config.toml
experts_per_token = 4
d_expert = 64
d_shared_expert = 0
normalize_top_k = true
balance_loss = 0.000813
balance_bias = true
optimizer = "muon_variant"
dataset = "wikipedia_en"
Below are experts of layer 10 (counted from 0) of a mixture-of-experts language model. Rows are named router (the router's row for the expert) and show model dimensions 0-255. Each number is 128 + 32 x the weight over its row's rms, rounded and kept within 0 to 255. Numbers have three digits each.
Before each expert's rows: "comes after" lists some tokens at least twice as common just before its tokens as in all text. This comes from a sample of Wikipedia text that the model never trained on. Tokens count by the router's weight.

# expert 22
comes after: " the", " The", " a", "-", "'s", " \"The"
router:134162143104106162145103161051146161116117094195128130082156180136126107106119207154133135184110086194128099116154148174113184183114169142177162165092126117110086103104137098126177156114113149134117118087093136113118139142156115147137121150110065169100112143126129149143143115186186067167124147110128164092129127124123102193097100081123147153145099114088127049101150127170185122062083148156128136058177125080188104120146139124098110173125118127203139177086082116134123121089104147120132108079112166114147133137070118205136185096184100148045190166146131137121161144117127077067131156107187169201109111101135119168096119117123122096085170161093103087108215126142155165126140186075123158090133135083134146123164127147122108176130147158140111128124134115122119119126135104

# expert 74
comes after: " in", " of", " the", ",", " and", "a,"
router:171161144142111180095082151124151092080198165148090158187103125120146143132092214117115155129071097111121134154112099141137168136114180138071133150060144169117157151105169114082115159127139101141117070107172191119126131106153124182136075086116177137147095141127135166095054087119134108146109143123170183167122166175107132066119115134158145172137128143093197119104119107140118124151179188133137107114097157158093053090160178097064109130137105122076109082094148103135124131162130166163131104189106148128098133111144151149123135129150082131159117116097156159110143133174144185113132108057113167072100157079114148084125134118109149108176126122191181059204123090103140144129085146151199111163160103093103155096146161124147104085075117100104164152167165162130122190130154165

# expert 79
comes after: " A", " O", " T", " E", " C", " a"
router:101111154153173092094119143132129115085092134165125177055088080183113128156123180065131130127098097202130117151138096132130218187167180189117130079091068153162122125100129080140124114142084127084122138103119152083134151118159156120113086184059078095147134129164155136169151115116182152136124117120120152165072130106172136160108116148144165186074158149102132098079157176168104155139183128125107153119141087173106127126158184152101132119102118110178124103111117123128109094132109138133145076151088125128080211121101139161108147176061124058137140177107103077045136116165123145083084158102117154116111165179110096127113138062078143184117162104178136083044102129110117085166128133142103138093111149076152157135131137115123118130076153135106096172121118148088123154127142176

# expert 89
comes after: "\n", "\"", " ENG", " ", " Succeeded", " directed"
router:158103137142240104093127143135142160149158150118077147102090046139137070122188127107147114196154154120128090156118154164123096167143107089111104165155103110134154102133138156141104128079164150079125105128117154063142107069149139193158153180120119183160150100150157162087117137193137096163091138121066097106172121125124147140121167173173120136121153116178143166119064094159109086108185123130168132114147075099164128125132125124141084114086111127190155149134193097124140139137164123114089126157192154171173104103106114147170098101120090147082128090149110142108147115136195150215140166157168126156090144094146085072145186100071157120127075122085129116091128111129160127170217146082115113094164118120072164128131169094161095108082097175122088153131168130163142142125115158

# expert 78
comes after: " the", " of", " in", " at", " by", " from"
router:092158088198087127136107105089093119158152124157061109173115131100180103122072115158109126147120129109131128092124133138171088082170122147127131146158214136160173153151146163103172056077120076115186077107139159100183098133123126174167171103129133129130101111131100100098106142156135103084109108159133136122130103171154133129107132107132126124138102110130131135147080153111112193184120157094118152131119117134120094126220198108144088110084119126129102167167163176127075155105077158132141141112104170151154101078111108100116202090129066095209112115106107146144178103139133145162081112112155152130170058088144164156131116133145116109156117119204187079165131084136091138121133151156175042169194102134111147097078107133176112080101159147102144161147171136149112089190117192

# expert 117
comes after: "\n", " the", "/", "–", " '", " Website:"
router:161095123089112090160096090122138162127144102192140094142118115098176158134111132114120153110123154128103112128102127162136113116121166182119175099105162167146096194109107083111091139123106145123109119104129085137111160107056129140115110165168092079176169130140124119141128133180093136167113139091169182079094108097115144150139120149189126155133118123121109118192140098096147120145065099145125160158139160067061071087151149142132156189155146168113125080096142175181065098098148088155071094129170103135163087131121085179120165105174145119124140141130187141099116053133130121097152141131217186093225127155159113115153128135169077111175127133172093128122143057134110137120128155134158092131149136083108117080169156109105075136127158147162180101159156184093109183192064055

# expert 9
comes after: " D", " B", " C", " P", " T", " R"
router:179090141083085098061136104100118149071119106193130164102139145090074077135175153124145120091075113165141130194107073140091127142173187123126144109126125132137108137115096132131080121167099143157108100103144106141106115055073125105166107158123088091143065091136157097101164196124144166171157141198117083146128207150164146092133087089146166156110145154105178049151149138067227084125111147123100139132152073101109133130106118090092156119125090087106072141098120147194145156109131094143175093145087124085091131106116093193151178162105149146168143108138086118116137092130161099083111137110098164162088143149120148094214135093078135153194092127174151091153124146163171120139098148117110141155125112106152135139084164125158113110135165175131090114177089150145140117130103151

# expert 23
comes after: " as", " is", " in", " of", ",", " with"
router:146096163082115106139167158129153156096219064160064142087094143147104143112100157118085147091119078151129124143159123161092115114101135134107086143155099081107177116124098131146128145088195090102106110144094138100188130170108142122155102145126138040131116115165175140108108137133110142104136099113132121183119106143136156114137096188150159176100170139126073132131064089073176090184091112165147113050125147152136085140112194071067134131104136208103132145095168130143084157132122152131129125128091127191160110184178066118158153102112068145152171100136143167129149163165194164114098121115158150137148081122113173095137106126164178103151121077173080115148133081165125148146076104143129138135114141157175059139187136059114135098161170100125126178160109169150163178153122131

# expert 69
comes after: " of", " in", " to", " on", " at", "."
router:054123125155072156108095108213098131171129174106114127147100116136163138098156133131135141144145093092109160105125148165110077148086117158152174139141092179152072128135179151139085119150132078149189183148125175175096120146080159157161214178127123104146119136130088114076152154154096095092054107167153095161109092117144170155087092103068085117175101151147097148094154115144182156130098141123127138157135159139162105088167142133095131157157170113104118110188173155114072073111115176081107082128120079093162137090118129137128128116085067139155108108154113120127183109153108078142102063127090150127140101069083119098091136077092106127175108174094104141126111128105145122124184121152159085167175129194102100090153142064199111108114048135153123130121163064153121096136123125

# expert 16
comes after: " |", "\n", "|", " MPC", " m", " (5"
router:053159095112141098096118129115162135108128114164126171087147128122123149135096114152147084101155140114134144140172125090144125078101075061096160153161112154142170147138149136112131081115152100138110102181174154138104187128127157135137136078161141126070079122149076125129069084130141144165102069152187027160136190046136154145114128107166148158170133077163093091140134138121098102170138135084136110068123110140086134122208113155140111117131113108130149136134165157125168105075151087168114130128102133126039147153170159115165172162172118122118115092049163044096177102084086132102145098215111088086099072152101162172064168155155111119169142163156122118162104138124138151087093108077179144119113162098174106131105110152132096141154140111117091145155103113158184156111159118

# expert 67
comes after: " of", " with", " his", " in", " a", " for"
router:121126163117091081181129065121081157144136154097098078152092127163184117110153067152062164146170143174127142102170148119117080123148080130144120124115081141092109099171127124176118089070125131151136142131115145126134122169102078185133158093120138144165109150101115167166126143180077075090150140153162128176121129113148087093149101116115126183116183169092083168151133183125129175174068153072105148148126172105156130110204169102157148050086108126143139159179149112090049099174090140141171076128173117191158143137093111128136141182112171119183163095135080118125165132129090114144081119109113125151174114145125120114095098148150111151108127189136117101159120138173151088152125093157091100176143116164159096104182089145152137141135121162082169166080154063159049080166104120

# expert 92
comes after: " the", " and", " a", " The", " d", " b"
router:084142111077148200099136143146132137105096118147114126141124137124124099086132210126138174088146153124105206149136128153167220124132159091049148116109083128107129100069155142095120143132099078222095206085146171151095178152143159071125183142111135101132122152119115176129091065116106128154101067095199140121108180109157106125063095128147171144126087128147144112169149130140156111090128111116062143066171063147084105091138120088158131172164149156068148185089132145139136185135169091147087175138119166111101103103123098142136140141156138158078120131182106115147117141080095108103175091159160119130081079127113128154117117137131081146108156103117095158129091150183115208114116167152163152139161134113142092148126129144110163152165148152108128107113069171102175120092166094

# expert 98
comes after: " of", " the", " and", ".", " with", " The"
router:106154146114108118157103138133088097132146128057183091101103085115110123122144109075149067087119149086144166119112190144139064085105101152108140123098125157079123141148177205129089106080137089193115175128163125170112100105113156134157178176094142151127182145136085164130150120157107148151149098114138156144156081133153147180114102130097122129143166083197101163150130153204097142170158124064162134109112143184129090125193128079090154097116135107145103154091146134130137132089134151171138123100091196129165139100104137146158104136072088142146161081195120105116081085126063151201125124080098102129165085070133090102081145106142122207169099103139090123105151105177117152148185114172165114166129099155063140084119164093094093090152186131101146157159134107153087091109098161

# expert 3
comes after: "\n", "\n ", "\n   ", "1", " 2015", " 5."
router:153083092131119075128149190166095070131108175038106114077110095151116106097206099128140154131211141100173114067153104170140143143128093112175176161167193161156156117099093100133160088126179178106116106114127128135132167137129112132128144177147105211174144076080106088072159121097144082151124141125142151179134120119107148150125159102135120104098096096213061136154156119115146149101115122130188146121127139117097151111177115142162086105137109077163189154115121100100151143165113121108068152109143160123113050142136190101173151081139097127134107161152070156123132158130106130143138121142110099135141099138150109124144174138112085144081102137102189144125132153137103100117145197147178121166119112086134099077168167144088086118190097128208126184186130132196128128122147121

# expert 25
comes after: " |", " M", " L", " N", " T", " H"
router:171147195132187109135151122156104123108123132157118083094089062132091164106185134141153114177100092152123152094061103140118128117106159120095182141130168092134105111091150148203058153091149113054178107102129035076117080088158108134092112125092189111121148161181142155071146175187098150150185180124076135076149144150115155111219116163119100119100166105140115108120087142098143156146121156123161161146111119098123085141124174105118161103112086142148117124134163115123109105175151151187088106125168104151133131127125120137186099106181157100122169184141151119180098123129172165147142114106107130130075161168134078138144164177148144151186092087177082120119151117097102116145112181140097074128094157113096154085174133113104157146105132102155088167123121086161101174139044142

# expert 73
comes after: " to", " the", " and", " was", " a", " of"
router:132123117026106211136087107119175117108205088123131123143166128115146083128105135079127160084167122136149146094164118131147147168126128154150132182195128193105100087121075093134117151085130139211087107133099124156100163116107122184162160095110104133134126172156117169122160111074156102120139124158150159134103110108128112092103141106178105205146137079140081098145138098147120137098139121102086125158139157122101126071109145067193105139086147160137145115117074150146198110140089163133125142116144158135122153103124103133138183101203106104105112120126131148069102091155121126077122150108111104081151151122126107158147112119167133137113204115167103066151136142175086138178105142115093142150106142123117093138184051138139100142135143149121050110124191102151000169120156146

# expert 97
comes after: " |", " ", "|", " Party", " Liberal", " Democratic"
router:132100156127155158129158070112104129209170145169098070116167101121134148163115083195142158191176153162063123166140132113128145132083129063084174161160152106089133096141111090125136183149124150157132134146144115113091126113083139178162138119112134111043067128109094099113107121182076099123110187176101068123131155106124152081106203173143137121160142101145133164118090110162166075120133094145097094176139065182054112120106152219135156205112166130128100117129090153118115093095123113102085151154182074113105138158155110130132183127180161096124086123110113068128074147121111179152122113112155076086102125096096151164166118156173131134094123125189132106124113181121120110177104115159080058121102120114128154127098106173114054126138125129135092116111133094103113128143099105

# expert 56
comes after: " the", " first", " League", " won", " World", " Division"
router:137115172129132071134065095114097140064148089138100170179090161125065116133149086121085073206149173086098123129107093125073145149151064132165181075088127103083087122114133117123083100132186158073127172121120122102122095116107139110130114101116177165092121128132096080149141202063140128172132164118150129104149104175101154163192073179096101135140136150150134133146135081083126107142133132116110171103085122140127172142122138147161084167104089105130096128106135174135088105100080115151145128123094098103167147087162138081155161135155166040112107112121083120123156078058108179175113136144108141172183172114105084108075122186087144105184122119197117118114145076082139134113110133064163088086124111164113145119080129097127095152159133089146118090141088108178153127100187094

# expert 43
comes after: " |", "-", " by", " B", "B", " and"
router:164142167133179110084146109066078163149101116129151126070137105103098154186115147133134089080127134151093077151133095189096114138143168179110073113121070202150151138122120151177130119089087131149165095088177140153101111115176055166124102157123126142183134082096137125099150110108068134165096167151131111136160116163136117075159104136154159131128153112101154123146078119154119139099151128171100149127146104098140118195138067148132126094131140109218124143063063138176147115115153108118142141114144141152138107170119138189100201099168179159148176112169121140108148119085115093141101136107076186144136165094099091092118157022045146123120105132126131109111117101138189164154201094111094119148102077074099127100166144053091123114115103123139127166141071165158114081102123132

# expert 61
comes after: " of", " at", " the", " St", " in", " and"
router:166115098118118140086164150064094187116148126158109081110143158108110165176177139149171143074062086101130096173092101122124115131165186140117094132137161149097170152088124113072103170176137164199079137090116144104113101128099117132155112143173156073103110145142155108102146118124074113145103101124156074158153162130131160145153107096146152110171113079123134199186135102137118067098123132149131087068180068125115125118071083088120149131069102164079150079128084171121152152094085127177116125070108085102152126095169119183126134127194126176116161136134127121160132178107158128108182136171117110128073153079098157136156096111130101102197160137126161060173114125149163149174120114185113089153155107059069104146149139089113105089161136127117189171158071153103117142145108178

# expert 28
comes after: "-", "\n", " Class:", " Phylum:", " •", ":"
router:097112189099141140132146138129072143142134130133134154111168111116183135100089104153087151170110122130099093106132123135147120135161163092132144198191129130144108152169121105129112146067110095144145127161110092103165135078124094140114184149152122174101152107099143112119122157137122100127146141129117102191138148078088131134142094132165140096123116101117139115128127106125145151136118114139110104061175134067134095071171155150133091123109111127066093109101119067080121109208141139141093154136143154112082040143120159083106088121145135132123150127110169060140118070155121116118152058089129125074149101113143166138145141111160160110039108135130111169069083177108132140124139184183209127155118196069179127135100115189219177179172125090166185093125172060140157182089203142

# expert 27
comes after: "\n", " ", "|", " —", " Win", " 1"
router:123124160173100101180170090125131128092141165131111137135121099173145094116182140081168165138100153107152152094132129112183119150128116109152106181133107086114144086148163093166150127047131122096176111145118061106095100132137160131089170112142144086074156147089111174106184174104138147135056115128118118119164160134097168159109145083164097094118154115128125134140081072116119153095083146109187128169165101044069198156074122161077105165116125073100154190144089119098119123102165086167183121164110096142106124171114151119105206107100098134147100118120076094151101097113121134148128023135175098091104178085126172083074116153108171067107104149093129119072084146163185107151134176136106201168151164158149134171114121132103116122125142153149072135132168128106126136102100130

# expert 39
comes after: " a", " the", " and", " to", "'s", " an"
router:138168076098136174127119116081156109116139098137129090144139102089168145118110144109093192116169171160186145172163095100175222108080144124121146178182090110101088088094060103140182121114135139169127163107094135141088128086114084131156165112118042102171112118141135156160140082153107106110131144069177129097047147103128135137137104132146133159159099073092144099107084145143146138082088131126065159090145138102091118115127108101151080125109143081185118103094063098123131168155111143056165103135196141171096073071121088192089148153176152123136180142134091130077153094114125104103127029142172177145125150148145133152136138083154101111152157151114086088074120138186129145124093198141115123130159085095164108141146091163158124147139093115133099101129125072101098119144128109

# expert 35
comes after: "\n", "|", "==", "===", "==S", "==C"
router:137218155125135129145169116183144142146211113175118150110129147124103144136173073155136114078122133049136153169135080123108176073127085092145170082149098108135100210110146116139083120111087139128120140131157089153094170186121104099134116095140154125134133135161069126169067169156158095116149165165153106090167165127091133163149117138105154116110115124132149072142133098157121077133100107096157134140107142115136082127084157100098074147162076143078150156135143101212096139172150111115158133106123107140068152156123096163129119211200166077049102128119131094126124093078139117150122106156111065126089131091110080107097100176106169080079153096156079107118117100094151140108079158092078144151141192159200147110125151132120125148187093130147145093151139108141193118098152086

# expert 55
comes after: "\n", " for", " Award", " in", " Best", " at"
router:114153144148110138125102114092144139145166141166107104062193110160153063177134080136118083192122126222132168151132183120083125160177100117176187107105139168125153092158080116170117103132151110094110117191131088100184105166101094138118135144101118167100083056129053103114082139175171080109073108163114160115111077090146115192130147157111114144126158136110122181155106123122158147072108118153152159139114136092130080150178106184161112176121126139138135126093179163120076129127096148136145155160077109109164131129122168182111137129152061108154137163131030077151129141096082100125117136124146169164147141119125127099096109125077117055108087112112095112128124156085104136123184151068156088112079120151091090047106140134133136107108079140156132135143167160189161101162118165

# expert 18
comes after: " |", "-", " V", " R", " by", ":"
router:139193144092158071084112137111146139095138107147118100141157105085178136116149086137174119207092091128092108148135109105104118155124090128108151124179153098100152140097169104162155078136148151087097129159155134114124097126153116144153158081139139106117089168153138162142116112178115134133080165155111099184165148148097151051167120193182159127099127145142183117187113067149102147101088144141180110118138196136095117101090175109113061141162126118120107158147138100152095170187132167059115113152128147213083055128156110153163113109121105150127147113201162156104143150162169100124137087108091156148102132065117104068158150080151176112162100149182160162134138115133202116128156098159107093114146130068145176128177168075101142119087162072152067125120158210136120161141124151

# expert 40
comes after: " the", " in", " this", " on", " a", " at"
router:106097111182119191120117094133076135091159168110128172145158143133121162132081172101087069083120154098085104130134124154142149097125135152097144056101127107198123145072037127138159173088178083099128175124109092054148112139111114104081130093131146161146151129105097136136110146076107109090116137119128094082112094097141085110118131099087175160121095080120133131127181183083108115135155154162048148137158122133140140117061112157100148100104110182149121133139156094125125147103113121188109072137112170145123173071149112136108141207119139141076090120095129076114133157112100175172114140137092106101127145138119063144119098192099117087087173145177115191164085132165113189116107171093102149121064114179172116134104151111200160107058117123067093112142078104093108106127170135

# expert 66
comes after: " the", " in", " at", " for", " of", " New"
router:122155172163098084058073124147105110111164071136136116158079131130071116099206109155133085139157164118142133076108153136118068115154052078123163094103130113074095143111170092113127064109149101076144134110145092105191130144137125154175139122159151100090072119139147108078170173148147141136063134156124101162132125162107157150157129147095112154175102148151151147150149122086139138130131105108177105152067121188165088103146107072159205139125119130126179191102126146120066112117048151131140116090074131121139140111134175109166133143132123034147146105115104149142124103087151101097076173156148194152192093081093112122137157143076108108155079102217118126194118109063130088129094116140159094121135095155115176145107184104169095161115110103136129134153090098142117116137097121